config.toml
moe_layers = [1, 2, 3, 4, 5, 6, 7, 8]
norm = "rmsnorm"
learning_rate = 0.00182
beta1 = 0.95
Below are experts of layer 4 (counted from 0) of a mixture-of-experts language model. Rows are named router (the router's row for the expert), gate (a neuron's input weights, with its number), up (a neuron's input weights, with its number) and show model dimensions 0-63. Each number is 128 + 24 x the weight over its row's rms, rounded and kept within 0 to 255. Numbers have three digits each.
Before each expert's rows: a language model's description of what the expert responds to. This comes from a sample of Wikipedia text that the model never trained on.

# expert 6
Description: Spaces and opening quotes
router:126127122098137112123171165149122123136109094139161151132134122097142116096099133105133101153104126101117180134142115151093140101116140153138144149133137104121132155122141137167155137143131114
gate0:144125113143141118106122099132137149158134091126122157113123111137123128156099139126121143176132190132130127169104164179135132093186153105149084128157149115109158167120162120152121103120132134
up0:154108141154089105165063134126096118125153149140195140155122158139126155117159121169129125085125106130155187148091110123098120103090114097146147150117163150143133122117088135111144114133109121
gate1:184153152080080127110159143113157112130123122143098136160128139115096112140108146097118119155130146110115119085126122118131138153148124106130118135149109155110166127107145135129078098153133114
up1:114130119155128131146119132105147123161100132132127121179099155152133141097104124111166139095117098108109145131128148186087096105095131135120125095178138125116129104123138138099113128177073110
gate2:164084115117139154119094134129120136126124109087154107079159144132156154143147101114136151127110157142150129157138156122126208152116151099131088158164132123113131100104088144186145129124167087
up2:087158130153098123148151153123149128112125156127114133171078133151146127160142163129106133151135119108103152099096097124141089136146121153122142075131133141155119153153170067117090152141106123
gate3:096123112145118123140084114121100146111122096125113132102171122118148126125148132155129085125140207131125126139138156142123082151150182104135150139117128147125119137092096151153127089136128103
up3:100166099162159120151119112097099129142107101122098119106149133097135129099145133110152084174124160129134128132138123119121106180099153108125131108112123176135129170101073144134134106139126121
gate4:118168119105149128117130083141091119165134144101126182156115113145124155142090141120131106145124166128066081167142121109142139118088150146137125143118146166093131131109077074130154137120151151
up4:143128098107128131145143162136156135141117140167129143108150137084143167145168171098144160130172118139114126126148132155132119110087118122131100097122120151151149143131152104152117130107148153
gate5:075141121147147142154131098134125130124152117122151115136141099098114133144145120105152125155137173111093097113122116093145099134124150166122107141145070180137175140158116123096162143157092120
up5:176107111113103110099131158137095119130098146122093129145128142142134150141115141107120153126106080168153140150145127154129146153119100118134145103111134101147084100063132144146063140115147130
gate6:097132138103175152148140121119110113178091103091114116122109143148108110115112128109148098158126120123155115133151093121120121118102100139121091144136136085113122141140110094145134177121082151
up6:131137095114169147165078116135176139183096117084149141129183115144095144163093134082135103148067129096146126160133148127122126164117132121165085146163169130115163133136138132157082124146106176
gate7:113102176095098096142118113182084133086132092136120150129160107104120100137085158163121119140129151169149158143106143149088130114135147141174174154112144141092116101124124129124106100113137112
up7:121065134165123129124099115139099134112138104160116082136137136161179127124102149142159092150122146142102157141148122162119136133129159150144106133146138140110116122122128129141127151145124084
gate8:151150163138079133159129134119123102133126146117085147133100123132125129158138130151132095165162155134125139085120147156112104115114160136129102165155091108143067115110112084120161131108086145
up8:140125113120172142115130145134127111118104103136163150102141154145143142119139109129137127088114120097104125159115097108120208166102094123136106081101175139150153139150137149145113151154122126
gate9:088129130112115154084136148120143112164130158115098147155115142146098109131095148126136169154148171138156081132154079106167125105114192146148132099125123122147108139127179166113140124111160158
up9:162123134134106131178097115121111164089123084132150120117116114142154143124132102150130072117107091113098173133104156127082148155138058106132152149124152111127140122149089114166103128113104109
gate10:087156125105166130136162176170109120135138128112140153130116100107120075123129119138148129152116149088072135115175123129165168101117139137138110116122153137182153099115139114126131133156106091
up10:161086133119170080105086121132143148118162144110123162077172135125088142136066119119122061110128139109153103116141142116110132156126082135118083083124119128114132135080144134084126098117137150
gate11:139135059153091169091139157111092138135149129122097142146143080109138108152149137110166110133131202165121138141113101133121097157142191096124121129157136122088093146140172125123143147136105119
up11:161134072139078178089136151135133144132130136133093118140140087114130107166140133105156128119122214108119140166142096125119093133164184112118128169176130158091118167126164135106121129127109118
gate12:145125120099177126103136131122139143158157089107081123129139090134146156120084094140111152138108129140117101072133158156131125111137112134143140114128080110133127183096093170127129104174104135
up12:147134168134159098129147115111172144113120102113074151138140129128144176106106136113129141142133106125112091107111190133134160126123107129168117114143111122130112164100120133132119102132091150
gate13:144103138122132127108148130140097135102152121121117147114141139106137111108099123087131146096122129132090145168134126149150158169117075105069134130114133137154174114135127106130088138131144126
up13:155118107136124120148122119133168114135085117146158106149147110131115123132120122160128128140124106131108114087127140101143123093162161127170149154126126099147082128102122149147186112111079153
gate14:149157128140157118100113119122140162118160115093143139176136132116145137128121104097125169142173112161155165137107077178088181161146112110142118131070114155129146140128103126117149127122152088
up14:120173114157199125124132127142096125127146135070148135121125107122129119113110110062103116123132122124160114155099163126127121118186097112128154120096086151126111129091134124110114094125127111
gate15:113145112120133131160100087147132146095185088111167150126118152146126145122110112174126087121127141097139130133123148123114151099110152120103113120105114114100112131133124140153149106114150121
up15:098181132154115135118130126154130118140143084053098108085137158081123091109141104130171105110131117130174125149134145157097102116118150114119102115134172124136145103068099159101121104115089152
gate16:114102119123135127146137131181103118104138080116134118195192097120090143115126124118100137054120166096119161155155146122069145110119166113136123144108112117127138173119142130123081100078137133
up16:109164109172126124090108123147123117133153156140128112070090138137137146107133112138132152180112094145134091061098119123168159130162123079125132108122124133109117080154109156130139109158144115
gate17:096100079111124127091113132135117109142140147172100151123106123113120135152157116139166136099153194119086147109151109111132132150149149147087143125142152116143121100173176111144156167150156106
up17:152120137138151138128115146149109140135112098163150184138156114094125143094161104097166173121154122115162104137112171157135152150106092144092139094129087154135140117097120124131109136144098125
gate18:099126124100137146100104092138117131115149126152128109117142154094116125139132110114080123141135121157131125182124146122099124119122105136126111102142127152109141125118101096093147089128156117
up18:096125129087101130172136120082115097124125135092124178162144129162066126146100117097127116088092074132141101091088156170107149140120126153099130122096116137136130132125151110138121154101111146
gate19:138108156122195145177120134115109156074197149100127126086166115127126133137131090136139125114133082130146095092141111091115152126156139127150124114183125148157118148174132127152143137153098128
up19:137093151123180136150131118123107183097160175082141127111167104145120195127127127141124073108110115134110152135141121114115158137121155158157147100122144112178152143193138107137139124163127111
gate20:121106119130147136103096105116177150119094126095117110082116148110104131154147157128104162120164160121114143085117156184145101080132118115131093076098154102151112119122136131141065117127140120
up20:134145142127101133156164147112099102137080119102097108147145109118136114172093126136127148144100110161140105152140116108119128132112132099107169143153138127103107117136118159139123129145134144
gate21:097146126105143112171116102109146130120170098161129140182134107098120154114096119127120107118150158134102156161114131149143127169086171145161112073135077147084127156127116171121108127117170167
up21:093158097097123147149130120154121141124163101141133146180152135112092144135113122117101159125157122135112177157091120156169127156068197130172109097129115140082130121101121160095103091134158142
gate22:130159169108116172113136092124187106171100120119119152137112153146143105123126085125136115132131124108111079136132120106121113104090134122115108143148101104121130183150143138135090120120122111
up22:132132154115114073123067130147145134104123152144134097147127141143098153161155156134101099165093167114112135131084145124136155145103177116137124148170161127104131101092127123116131116125122118
gate23:144088121125109130095142144149149157077090120062097150080102153129135129111085091141110131126111182135113132074101100132167122111121160103153119124149115090148136144160155142124162131152097109
up23:129136139130151126107122103111124125177135136153109107156148086122110115168183148108134167110106116138141144164157128130145131093140093119103153124126136154093182118100133066133114152103166149
gate24:118137169121169159088136131133096132155128123092152126150132106108121155121138129117134143149145138145156106151131125138115118124091141146108154074122147131149109145085104157139114147104137162
up24:121139109138065142155137137142127155112149119152103148075133115173153105132099140145107078101109133123118167081135118112143140111142097105111179157117134104103131129138131161126119102140106064
gate25:154058165131113103082135082115108102128102111153131153128166153067151125125163112116149156107122144121113109143142147119159119137176134140080130146148105176131114121137133131147115154128103105
up25:107166118133118120161150157113161118117121145125124123126093124167127137114122127151169149120117091145179160091148183163144133104115107121120169134126148133150140122139109137119163103107122097
gate26:127090151083122145132118114125118149099145133137151103134145159100135117130123119083128111163160149124148088130154077136102106140117172170137080100148081109087142138166109132110156132160134133
up26:116117128124141142146094106136153200130149163099160098140157140117102116151135074156099154138077140113155102134151134112083136118133160172146095113139117093105149130144148159134130129160140169
gate27:142120053132118147117089134160140136115173109109118106128124146128190099115135073144138116114164128110129162157188121144107131132153126134147121102138135139076083120119097132131092137102189088
up27:141144088116152151076091117147112140121155096119130156122127146082134112133118139127111142091167108150092138165125115176120170119166137165153147089162161102126110125145141125154116120112162121
gate28:161103134126128141146121090153132131136101101158090062141113176096191133127110117113156142148084156161150145150123133156128144097129133095135121105095156127125112142111149133146120081107141140
up28:104158146129105121104127122112107122126143133082102130113147091145090094110130089123131110114125122104154172132133090109123109131161124131118145157149104137136134126131127087126117168212100126
gate29:120139173120131114148137090143112116122113105076077087152135139147157131142132119143118142133147175113130108124120141092161175138159144162113183103129122159125139120096150151126066124135153126
up29:132093180119102107127169107157131102137145146088109082186129150130147085117142139140144119116157204104136087138142137103133120146127156144137171137158090123122102158097161127109101107101151141
gate30:126109146109157135137151121121159137134094150115132153142138132131139168130168126169090126138132170120150133170197110109154139092105122167151075111137116130151127159146149147160153147117093123
up30:104160088114131127137122126129132142146125136115112131097141152130126126077169122148129107086132183101158157149152115127134127077135114158151093142131149108149143121119152160151126119107085094
gate31:149128144128114137091123154115145151151146152120148160123154130080147115126103134151162123136127143142148074143115127105124112129136138107102178125157104108140119156144138204141103136131124145
up31:105136095129096150102101132112154114126199120144119127142142120128101116104119122127115156131127153152141117122105113089107136138115148146154120179170081143113155140148177118094146142097126133
gate32:121146145178112152126129110126113117073146174125159120128141104148165112140149105143130163121134154106158110092108148103125155156099129117149117136085125122101112120129112139120116149117172174
up32:138137079128145123152080157155099138119118107109170149147167074119083120130141101119116095116135130155092147125117123162180087154131126136131142096146122124129132094119118111114155114124110129

# expert 30
Description: Capital U, quotes, un-
router:154158135125132121147131122117111134112089169173143149121132130138122101067098143092123111135136129067129166132152126144146152122144143173136175168137134114130133162143152132125144108142159085
gate0:107153103130134096093139132099075117050093106121147130118138104140148105108102121103128114151127146128112161094100071111145106087111162141116132106109148129135124113158164114112092118174133098
up0:137087132116154154162110135139167104172127129103129113130132138085109137142129114125101147126134116125114116136135181141138154181125120122127138134109131129113090113110099130152160119072147147
gate1:102132150163107164091154093149120092119099144131127141158111100149130117147156094123157101128143166118173146135113124185106083147101169141105140147093134137139152101108140119114110143135091177
up1:126148134130155170123159098107143106143131097071114145084167129117113126120114171126128141131134145128134154128135137101116119159170139132138169115109112114161161132129148139143174125151145115
gate2:151143088145135154106091149150116097152137118111140116135141112139139137116162119134141115086089137139134129144106148115132125147104152138140111122128126190115119106142136100127142173146165121
up2:149115134118135134136149126134161147121108162117192128095110146132098101105126097148088147147104128172139135095162115088107131151123082122160143132140141069142143176080077108122143102114133106
gate3:107129129133104094117129117145085159131154099084118099082119153097199133161152112136138145121114115135118132112120162124148145099140138104117141147139140125167099100152133123146151131118077144
up3:155125156109139135145081127122176109146107142108102106157145094172077125112133109136114119167124151119120106133127119172156116140116098134104130101141120165128108137087138093143099115188146131
gate4:125118127100138171124092096120137101108111131143116183128088137169169145134119135125135131120136157149140152139140141196137110091100127133112153148118125175099116142098134132155124109127147121
up4:101101125074184114102122148113106118120156134115152147131156089126127156156147112100110132114112146137154139111121147119119106148095157148140077152115153092167143067116154112157139158153121137
gate5:126084132100101150087107167195129126117108132128120149159061147152162113153148127119131112134154157093154090167092112089128133131118159140171108119112117128135122117095111148104105132148135098
up5:180098167098143140137136173140135146156110144126142119113113143098161147164123120126150115133148140059103135138109095074117124096135107153146164133121111118130156130101127153119117135130125099
gate6:085105131151099131074165161123125138114151155132159141083135112167102130126097153153091125122094141121144143117139118078146104133153142144167139120134113129137133143128169105112168124142139114
up6:170147143095178124132112134145167085116100136139147113173115144150104107121145053058110127141154130109095102106115114119131122137100142159140070124083119120123131133094046138125095112152116122
gate7:169150132113110128131107118118101101158134144152105154113169186078131088108143150107126116125135163144086163126147096171133102115083154166086128113124152110132127113118085151122122116155101110
up7:134091152120122102142123134140141128150080105114154150141109149118096073117085113123110113125124151112083150147098145112128145117088185125132156098132137112134159094133106111121142106095168118
gate8:101102137129149134129085142148119148139141145173120128178165157134170148155140151107124114124152151124114114118122156104136148121114094100113142127094127098168155121149116125146112111137122118
up8:145100153090133089104164112139142087130145150135082117126125128124115115129146157108101142116109147128164128103135118106119115115118141110125117170127147126125133082159128114115117126145112167
gate9:085109141163114154108111088111119150134127136119174130120115105117184078151104167139152130106117159164069153103117119104142164152152119113148140117140117109103166100151096186127135176125136123
up9:144151093160108123126145134159117127125107098138118080121160127089131162145121099130168118151123101123127144107110095133115148095067134134116101113133163122172115157121126123130155073094093114
gate10:122135117128095105148165078184121103104124174111129166127094135097126124152122134123126084079134189124178103129148108136125120132132196163143153173157128119151108150160148154152123163181159128
up10:104144095117102123136145093162111109112125183105106148150093121147132145150149131076110091073153162151160117125154106140125087136104195135102132142145133138154136130142185182124119135175146101
gate11:145110115146133136141124137130139120179068141102127136131135109151136136140105153125087133100143172138102155127126119140138115117179140135125173130131148129151153143091147128140148134133172150
up11:111118118095155150148123119152130158154119098117098082115119123125167140127128132122134080116142147128126094175153155152111143089144117145138147089113139110165140114081124099134145149158154144
gate12:115135122137086175079146174100128083147131188112127175167145127150131127089134139119134130180119182113158094148099128135154128140121113132134083148106126144131101141110148124173114109131103167
up12:106137137141156126124124137149117122072129190116083147158116133143124154108111140146082142050167160139074127083106139137112130112175128122167136130137105137153173105127180126132124113135111159
gate13:116096129160086101112128103101118125152084122136125154138107159135160106091142129065158102167126140158109109122142136101160125152091127154103144124132137156143144130138099103158147130148125082
up13:152182139140110118137156111110138144113159139130116128149180112156091113142161177145138152143098157085147166111125127129133107115107161127104081169118093143116165138136151153144120138141100148
gate14:128104123125140136102106134087116131148166095083138138094124123084101115111137121123147140114107124099144169126116137143091135101181118144149112142073106106137131178131133107142122083140088105
up14:113126134126113160135172129174145139106109168165120123135166128183153145142100164150153156138123109161133138139148128150151118159094120112125138117176125121117153067128149145108161175116196149
gate15:116113127116120108092122097146145130149154093110096110170132108121102092181095109114125082154135117125080154141113069121110125111096109167160128107130116139095106142146154132100134121062141135
up15:168124150177136110166116099106132153149063134123139131154110120074135097104109108121153125118134113156136106136081119151157133117109168163172144101142111090122109174075115117140141096090147104
gate16:145119119129079106161086111131157107135153094136128131089128095143116154148106130082171100098131122087116082094082137144163125118125089175134084115096139074104136116073129146128115137139133124
up16:169144101090135125141103086151146104133135158162094112179142136139104115145154181104081155138085112139176133108164121090136120124134107140165128125120078136109082128146156112122132138150121085
gate17:122112118164136135108123164116129150126117114130122170133129119093143112106115123166122144151168153110143134108095176112087110155159132119095136143131135197154149149126106136173138134184157127
up17:125132136133139136127123122121109172085147122158094077119105119140132128103098139128131135112122139178112187082171089115168146160125093161118102153142085074138151128112104100096124137115072148
gate18:180131170123113133094091105124104168152122133123127148103105109127143159099146117121140077162147156110118156112156104158147125143092130133126143120108147095102128154078112135103125134128173118
up18:133110170113099125104112123149109105130113141126165157152133124098110187118151151182099156106128145123152145126126130144144090137147078120149141136092144088123138127109143105114207139113142158
gate19:128110064114121117083079117149128109133178135107138183142137155131132129161079151133117148132077144137105089124178140147118094147142156140151155112130098122101112134132085137117160161152146117
up19:109086074120155133089086147144120108098138148134173136145134136159099147110116136129115167093076163134088090108137131157122092139142133099185170148128122115138126113119106103115128152166164126
gate20:121131136157107132106155119131117107191106117111146095120115106134122145105117121179134195116144154160100139112101111121164145168160144109137157168131133106072113121135155123144114146169116151
up20:164114127109086136153140165158147142108107116095136148131140144144139142087080126156131153127126097113118123129160135156136131104092110140078177118171144149150138169093129161138173147151160120
gate21:132159127116072127101147123144165112146112122114109125104129130122170140134117126135139106112180171133145148125150162097126126147124133113114098149107129138136144092132136124170163099154149092
up21:130151168154148163091136078119129098123099120160173176112146100107110108144116090136122125083120162132123130111135159109142135151159092135157086161083106156100112092151203146123112112113100147
gate22:131091149134115073102131130157159115188158128123122138150148114117134127090134099080082098106133159132164085101140128103174090130091150147162133114073073115119098118154149138080123121130138158
up22:119148106088120157137100117136085090108136119151150103125142129132115159113104166147105102149186098104142118134161146110127169105163132128082143120129114130144120133128148136150162127192121128
gate23:130105122104150131130105123117111093144135149154109161109183123112120150147115150140085135124124115139069122147096126133130144156148123109103103144113130134108085150106118166171120118147095133
up23:164092087126126162113107152117146105090112122130140100134097113110107138111077131120074108136127107138132127105106104170112128128154096120129063133123100121160089151149129142095162127115069095
gate24:108079135080113116120096132115137077132157123164141148146142138115127106118129144150134117160143142149103090155111112123135156144086135142132122160139140090113134138119163130119108144122115150
up24:138152149184131141122153129131127163132132134134084126132091136201152115120116106148158106124119072111143154132149111100087123131154101129099131155098127136113157122131106155133139147129182108
gate25:120181118123137142097132147176137118140103108089100138120122139142134105128128155156127158126135161156123118165104116150110111106141126127150122162171109117126118106161156138138112108100137155
up25:122087142162144109159132114123129148114129144163164108140139105103108175127126111131142075090129103091134127094137167126143175155125145125141127082110136123146137147120094141113137145145097104
gate26:138118166174184128121155100116163118127163173159125159129144136153163110137143110146107138132101164134096076155104120117173127087110185143124143125132105076158111124156179180153071093113090109
up26:148105167127129134139139129167098097091095107119134096088122144156120133116134194143116162137136156149107108144123141126156141096124132128143096135121123125157111101164172124143145156123128118
gate27:124145125165159159103137149142120142103094146171151162101164147120124147145102139088102165140124166132135112187103080109159080132135141101131133155141140163130116121139139144134106111124152112
up27:127132139120145143116141188144089145109110148139139122087168150117108144150123147086116142159141158106160114203118106119135115098173124116134135156121151140144123145133132140143103123088133116
gate28:123155114111147149120124117131114106115105159104126149138095120157154112105125119134104149127138172163114111116146107164079129140135146127140131134150110106124122128124143116131110140148175137
up28:138119127165163094123105090093101193138131139150150125094104136123122162129150123107096127146143084153128131127171176125147120141164055126134125107123141137121121133120076105119139105155113120
gate29:121119118084102130163135139160155118142115129090095156137157066138100122143163139143120099133123102153129085164096122141169163132105121116147103122105126134115138149079148168156163124100185092
up29:142120128139166156117123114142130145143166125151153120108114152085141122121104139163177111152135141130117104131102126101122106113100100133148127147129161108129135139145146114136090125163146149
gate30:151147132159156161108120132109138147154147146136139110119138117105150127111108121092110131101120123147117144096114079106121136162114141113111144130115136131143100112161120134083088122125162093
up30:142164152103134110126099103124092109149161105112134126144119151128094118155164126142135102131163098117096141149116149164134102121134115111135101137184104088142132124086117158163130128124138142
gate31:091151120094169138143128121154120146161128090121107144085152138107178115122126117127135090118095157130106118133180132142101146118142139134131100075169128105140113113129164162140130128141122091
up31:150116113147102137096133121088111144106119153141137142134153137141101125129132161133128178117152076180159130129077130117163131148130124136142148172112103115106120130166116120141146183094086150
gate32:128096163108121134135126109156161127116157095162132132156137144108096113148105117139127104136115117123093090108146130126106134130127158117174112123092100109126156114126136106101119143162073144
up32:120137131102135114131130136113155141165117134103136104186108170117138172141133095126087120123120121148140147086137126129107126136138146082100137094092094156125141071085130117138081110128111120

# expert 11
Description: Word-initial consonant pieces
router:132101145136131155118135162109122128154148131127117114125107148106149118135165156087158091127144106109085138165111102129123109156145106144125146122096090135087103172105114115139115085154124157
gate0:146128129087158119146150149118102111134152141150092158139101152108132126159142126145109087138126168094109098098130092125144135107118135143074104153122146094137082117092152111139097123154128168
up0:141140117116150149142116111121133075115141097118103079113126178109109145131080110140129125110145098160104131088133142138120149115162103144136097101118099128168124156103134159110139099166122074
gate1:141122108116127165107166155115140187178127110075146108143135136145132121136094113143115115122133159122125138145173109145084146126128150122124130126094110082115125096113106129148086159103157120
up1:146137142126141141095181177131128134098134093128117125128163134132101144141074142140136164140156143116145104187126144157117156116122116128153097126129121092130116094117099148127137127175158120
gate2:136143144094142109107138152144134121124149135110127092122124105138156139112094097090100127113136160098143116148103119159085125145160088102085104155136118096161125112100131133161142133143133139
up2:105129110171141146134143096132089102119123105125100137129134127111149139155128193157132125112141108140097128119140128142093151107131126168147116090121156147111106131154114129121138138108119134
gate3:124126115143140142120094163170095151073133183133101117143156130126145125103121121134096153113155153122124148130146110104185122165147123104095119131132157167142089100149142106143098112108159107
up3:119124092158165158130068151174122155103116212132095144135141115109140139119142124131124151106183170135133146138113142095143133134150114112087126144139141157150088107152125110133111107121152112
gate4:117113098110155184126151163147168138127171109134195135116156090138092136094099109109143143121120162111113141120134139122119178128143138070119131145110155093179124117121167130138133092136104127
up4:109083120150098159153110121141115106108116131089112122131127165125191078084114163103148126138104113109078139142107141164121096116103089140147108142098136110107162108093127140142110158107147137
gate5:114148139089107143121096107136123176106125134151087149151144142155156137139123137145185082094131178131104136131119163154134150117097151137085127122146120134144111098112117157157127136113118104
up5:135062137149154168121181181091131126130112140134164126110083101102135136123110125126126140141118081109192135101112117142129102117151126118140144179110125112111121132131113142175104111132154179
gate6:121074132102148154123116140191196151125186125093127154119095103117130130173138105122155093122128160147103118157094149087143146157132114109126128105109119169135122118146134077143120087133145141
up6:128161121150108120110136114126070143164144135151118085138148134101125119134177107076130192117142108142137116097107123142127120080107120113141112173114180103140112092137084136106125126094139118
gate7:107126163150114133095127104117122081106093129137114153166148157116134152108123109104142071167103157134145161129168158091145149112155130096122144111087118100113110113116125145115122129077117110
up7:133104137155158127132129106111128130071120146150120114131183107113125143062164157157113078141092143129115121133104106080139158165142095102130138124139076127138125152100128130077142143102107125
gate8:081116111120132166119109109143101121096120169134118129100080152161172142132145167126171120157115167120142093110072086104130134121156170109165148138121116136101108105120095102166113134153136106
up8:177144120157102114174136120125120118161105121118121083098108104169115128145142113112118121072083101110114174175113129160127100145135146117126082115141108104157116162090136132132136116120155156
gate9:129148126103100156109116142133120123128122128109124187135119099151149128144141138119130119131088223083190135113090140139153170104080166145096138090110120121110136148125094133129160147080117094
up9:088177123127124146119109076126155128144106140127120138114104118139151140122169150204121149110110185113139180124131136141116148104109107103139148067115104118142159151096099136115145144124148116
gate10:136144132088109117130124123141051150108098108126110150157129130102112104119127125124111159108114158141135114114141148157102148168158148147157163140108106159092124094134147135149093138133126144
up10:121084105144140138101138137111157164125147131123131135084118168141130155092140113137135136154108098115083135094114114137111119148104140105082121130145132123130160149169094141176179123151114088
gate11:124159140147112156130149133187130121086129082122108123089091156083098132118142116140161118097151143109083135087084116114102154129131151100166133124145102124147110150162149111141105122123133123
up11:116183112152134135107143146168091114086158104130086125143131156125128129122116079141154127146115160143070136169103106149101090131128158102172149129134097131133103123139126098146064137121113148
gate12:142119154124110126100108124140160090152154144147176160133143108150128149136107135163169118104148135132097107123182191128158120149129149152146150134088130087151141105093164167154113072151141117
up12:128120136121111127166157119134128114121163097105077145074128132116137098139141127125122149141164112158136144150121155152142120107136042151111131135120124107105132146143150120128137105114127119
gate13:077135120110126128150123147145063129144136095117140096134144143134176120135104094143133149086143152115102151147157110138122134137131153115130146118102131107139077142074103145099107143128121128
up13:113105123113115107118107115144146151107130107138117081176111155169170107106098102130109145147158129123144142137143095162105075162180134127130105116110138123122112159100095115148125135121129142
gate14:093149137164160161133174110152137132187127132098097132153149145105144133143146131156146106136144174138122088153083127131153134109138099124118132094115183124154134089128121133166077142107138139
up14:112078125100151164134078162115155149134086171112165106073078131135158141092133143130166125115120107117131153126124117123133140121085126089080120134118117107083112096151098129126137123094167122
gate15:142111137162158114096153121120125110150174136159097080123168118135123126150149158116166129052136133144159138143162148113118126118142172089145147167129130159095108107123198086105161091132092128
up15:122128102125124145132119137122137122144088092114161165142155127129128122110142082136129114183103110120114062081094129127112166148110080178128100141145108104121155143104093177120104154112125161
gate16:124114117139172107117138157132126122172128131155121138083157117117131147153152126109154095145149175130157146121142137102122134137108156164124121143104116151117136125140158095104137100136155096
up16:114152123159181127113107138127135112174132093136125132108145098110108164127153121102159112176127187111176147093164145129109153112096151173105137153111110128106127135154120106092145106106155109
gate17:123147183099150117077151126139155123116112104091108107185179170136140155136138089111135154153117129142127142175122096100173151126135197138139118152144135146135129110157132112153145138161190137
up17:151122088122153152127115098118123134119126156084169146121108083127099153146141148131105131181082139098147101099077138097125139154100140088085120118117150167148121111121153126152104150098142121
gate18:123111140130102117097106115129139133121139111168128141146111117115126111126152151102111106141086167112106139120200137122118115100119121092104162124123109133148103107101153123104112126113167088
up18:141127127109141115104107134106124108194150120158128113134123131086149116140135163123123156127107152136148106134169117107118136131111125148121162127114118130126148142133114129108112106114154097
gate19:127107146108152146076135103108183127143151094162107120111100141120155125150093087164138104145091135098095135135125149121146122103125146112129125101112109145140128158115164148120126137143155158
up19:091139152118098108147079144122180149100120113133129131168156160139139122108075142097110139071119121146126135117170155152113127128133124130173173149131115137190115140130129105127125111120186133
gate20:139108173109128106136111136143096134095163135147154120127107152105129116136133172129123126100137155128140132097143116146134158157081136084125148107131131161132140143151147117107159073132127193
up20:160116102118136126105118110184121090098112100148145127118124136111117124127142152112086115101105154154121120106162156159142127152108126152174156099111128082145123148104134178131133105132129163
gate21:132085154161125101122140117091117136125092104133132138114105141111132115137170109124137135111122134111097132121099137085116178164125113093124122156116124129126180122156108150135107109133118157
up21:111123136135134127099162106113126126121116117146138151142118143182127130129117108094144131173139158120125134101125127114065122145126134093157129123147102129092123100129103126213129160102135108
gate22:122136133111127151105123142169103136123142116113136126134120116127125138119138172140053133121115150127080136154139084151124149148126159138156130135136102132125128113135130145130130100163165148
up22:112105095164141123109126116123133188132114122111122160153138121100106119186121119108145102119143100146115143106095104177178115149144109145155095160138153124141090127118144143125121127125114150
gate23:155118134142087132180145137118132092114113160136089119132156103127153146132131119138135105129088189114150107149145121118127146114105162129128112154131116140152109121116140143145102115134124118
up23:096130163108148101126105136143146166146110098125137140136139142170133142124139187114112148115135062148097162148119092135173091131153143123148106142107165144109132144103132164156150134140155156
gate24:137150132107149110154103124177136150102118110111077088110159183147111156122130152157129106116130154102153164096110122094114161112106151128125145110116179148084122134119129168102158124071145117
up24:090114141159109149123140138101149104140122160146132177147127121117164118127125140151137165134137084140080132142118146140158099130140117165125110154147068144164135085116110113157123125161120092
gate25:139109128121128118091133145077141104139202136124124120095123116158115115141097118088132096145126139103134154104138177128087096148144128122132099151114141160170127105107128168116096117118129137
up25:131164124146115098135126101173151135169102104128127140105103139142139120091122163128146129133089111067098164121142155133082088079094133106159164140140158126115149104090193139127095102120099125
gate26:154102129116116077163141109163152128134110162127156146174136122161096117130116086117091158145099149090144120131103123129159094132108117139102099148086157068127105122121128139114121111152130124
up26:164124095117096111132148153159160139147128170131155150154117138149101124115124097108077146121100172124139096156122115143143098152121092128113092164049146105125113115128085120119124091133119107
gate27:152134115104118122092102098161137139109155133161132138142137122137119117151167141115118111073138152149104115149147098113126211158128123161102135097102099115127109118138139132131147165122100158
up27:136144106121146127131159125126137144131141108099093160100097108104141151115103119136113100152121106116085110111079155132114080117094154072097107117098124160149107126143126100129114147142110186
gate28:086151152095097140158135135111109107139152107138187123123132148150120154191134141116156136154150150176123133135137109119095131106135135176122155115145152123157109122123143086111127101127133156
up28:148124170132128128150105164135109115113129122131141118114129120110103126146155148085133090146110149156141106116138130124129113152139105132114124137133113159145099124157185157131107086111103122
gate29:136110070122163152089097124124109116078138169093134115131133076113091118121125111098122158120125130129149120119108090145142136124120166108146100143100150128106139108100116094121092150146146142
up29:125173143126162128107173172163168106143113164102139076119124112146143130093086111165133107100098130110112108130103127136129097153095109163144084087151137145156117154132122111109173093113164131
gate30:128182146130139116097131103121176118100122153176127145131150138144128125124149155177111124092124137144115119157120125130164131150164166121135137119156111125150121095119091152102125077146157097
up30:117141145156157172114093115113149147084127154167134158125130079153143106113159109158160118137107131152190133175142174117123110136115158113109083116112110137143121110143104118146144082160107123
gate31:111099140088108130147119127118107131105098126099108183167126112099133156167128133157143099115141181165104059100133122149087171089129106132124124124122131117175160137124182106151103134133132129
up31:129101115102105094126162122172115155108096107137146109117108145095137152146158125164139104131134145149095113124164147106112130119106162132140124083107154111193117104136166123134082155139128095
gate32:125121097098180127119113146112144099173130140141096129142111124139139157140105124133189125114137148124098092135146092100106104104166095096120155153093146121152161149128159116135117092110122145
up32:128090094171105133152105156120113136135157106178142080112142116147128112107120143128129135124176129122126147120127148128129153095125131099125138135145112120156086122106127127146084166122121108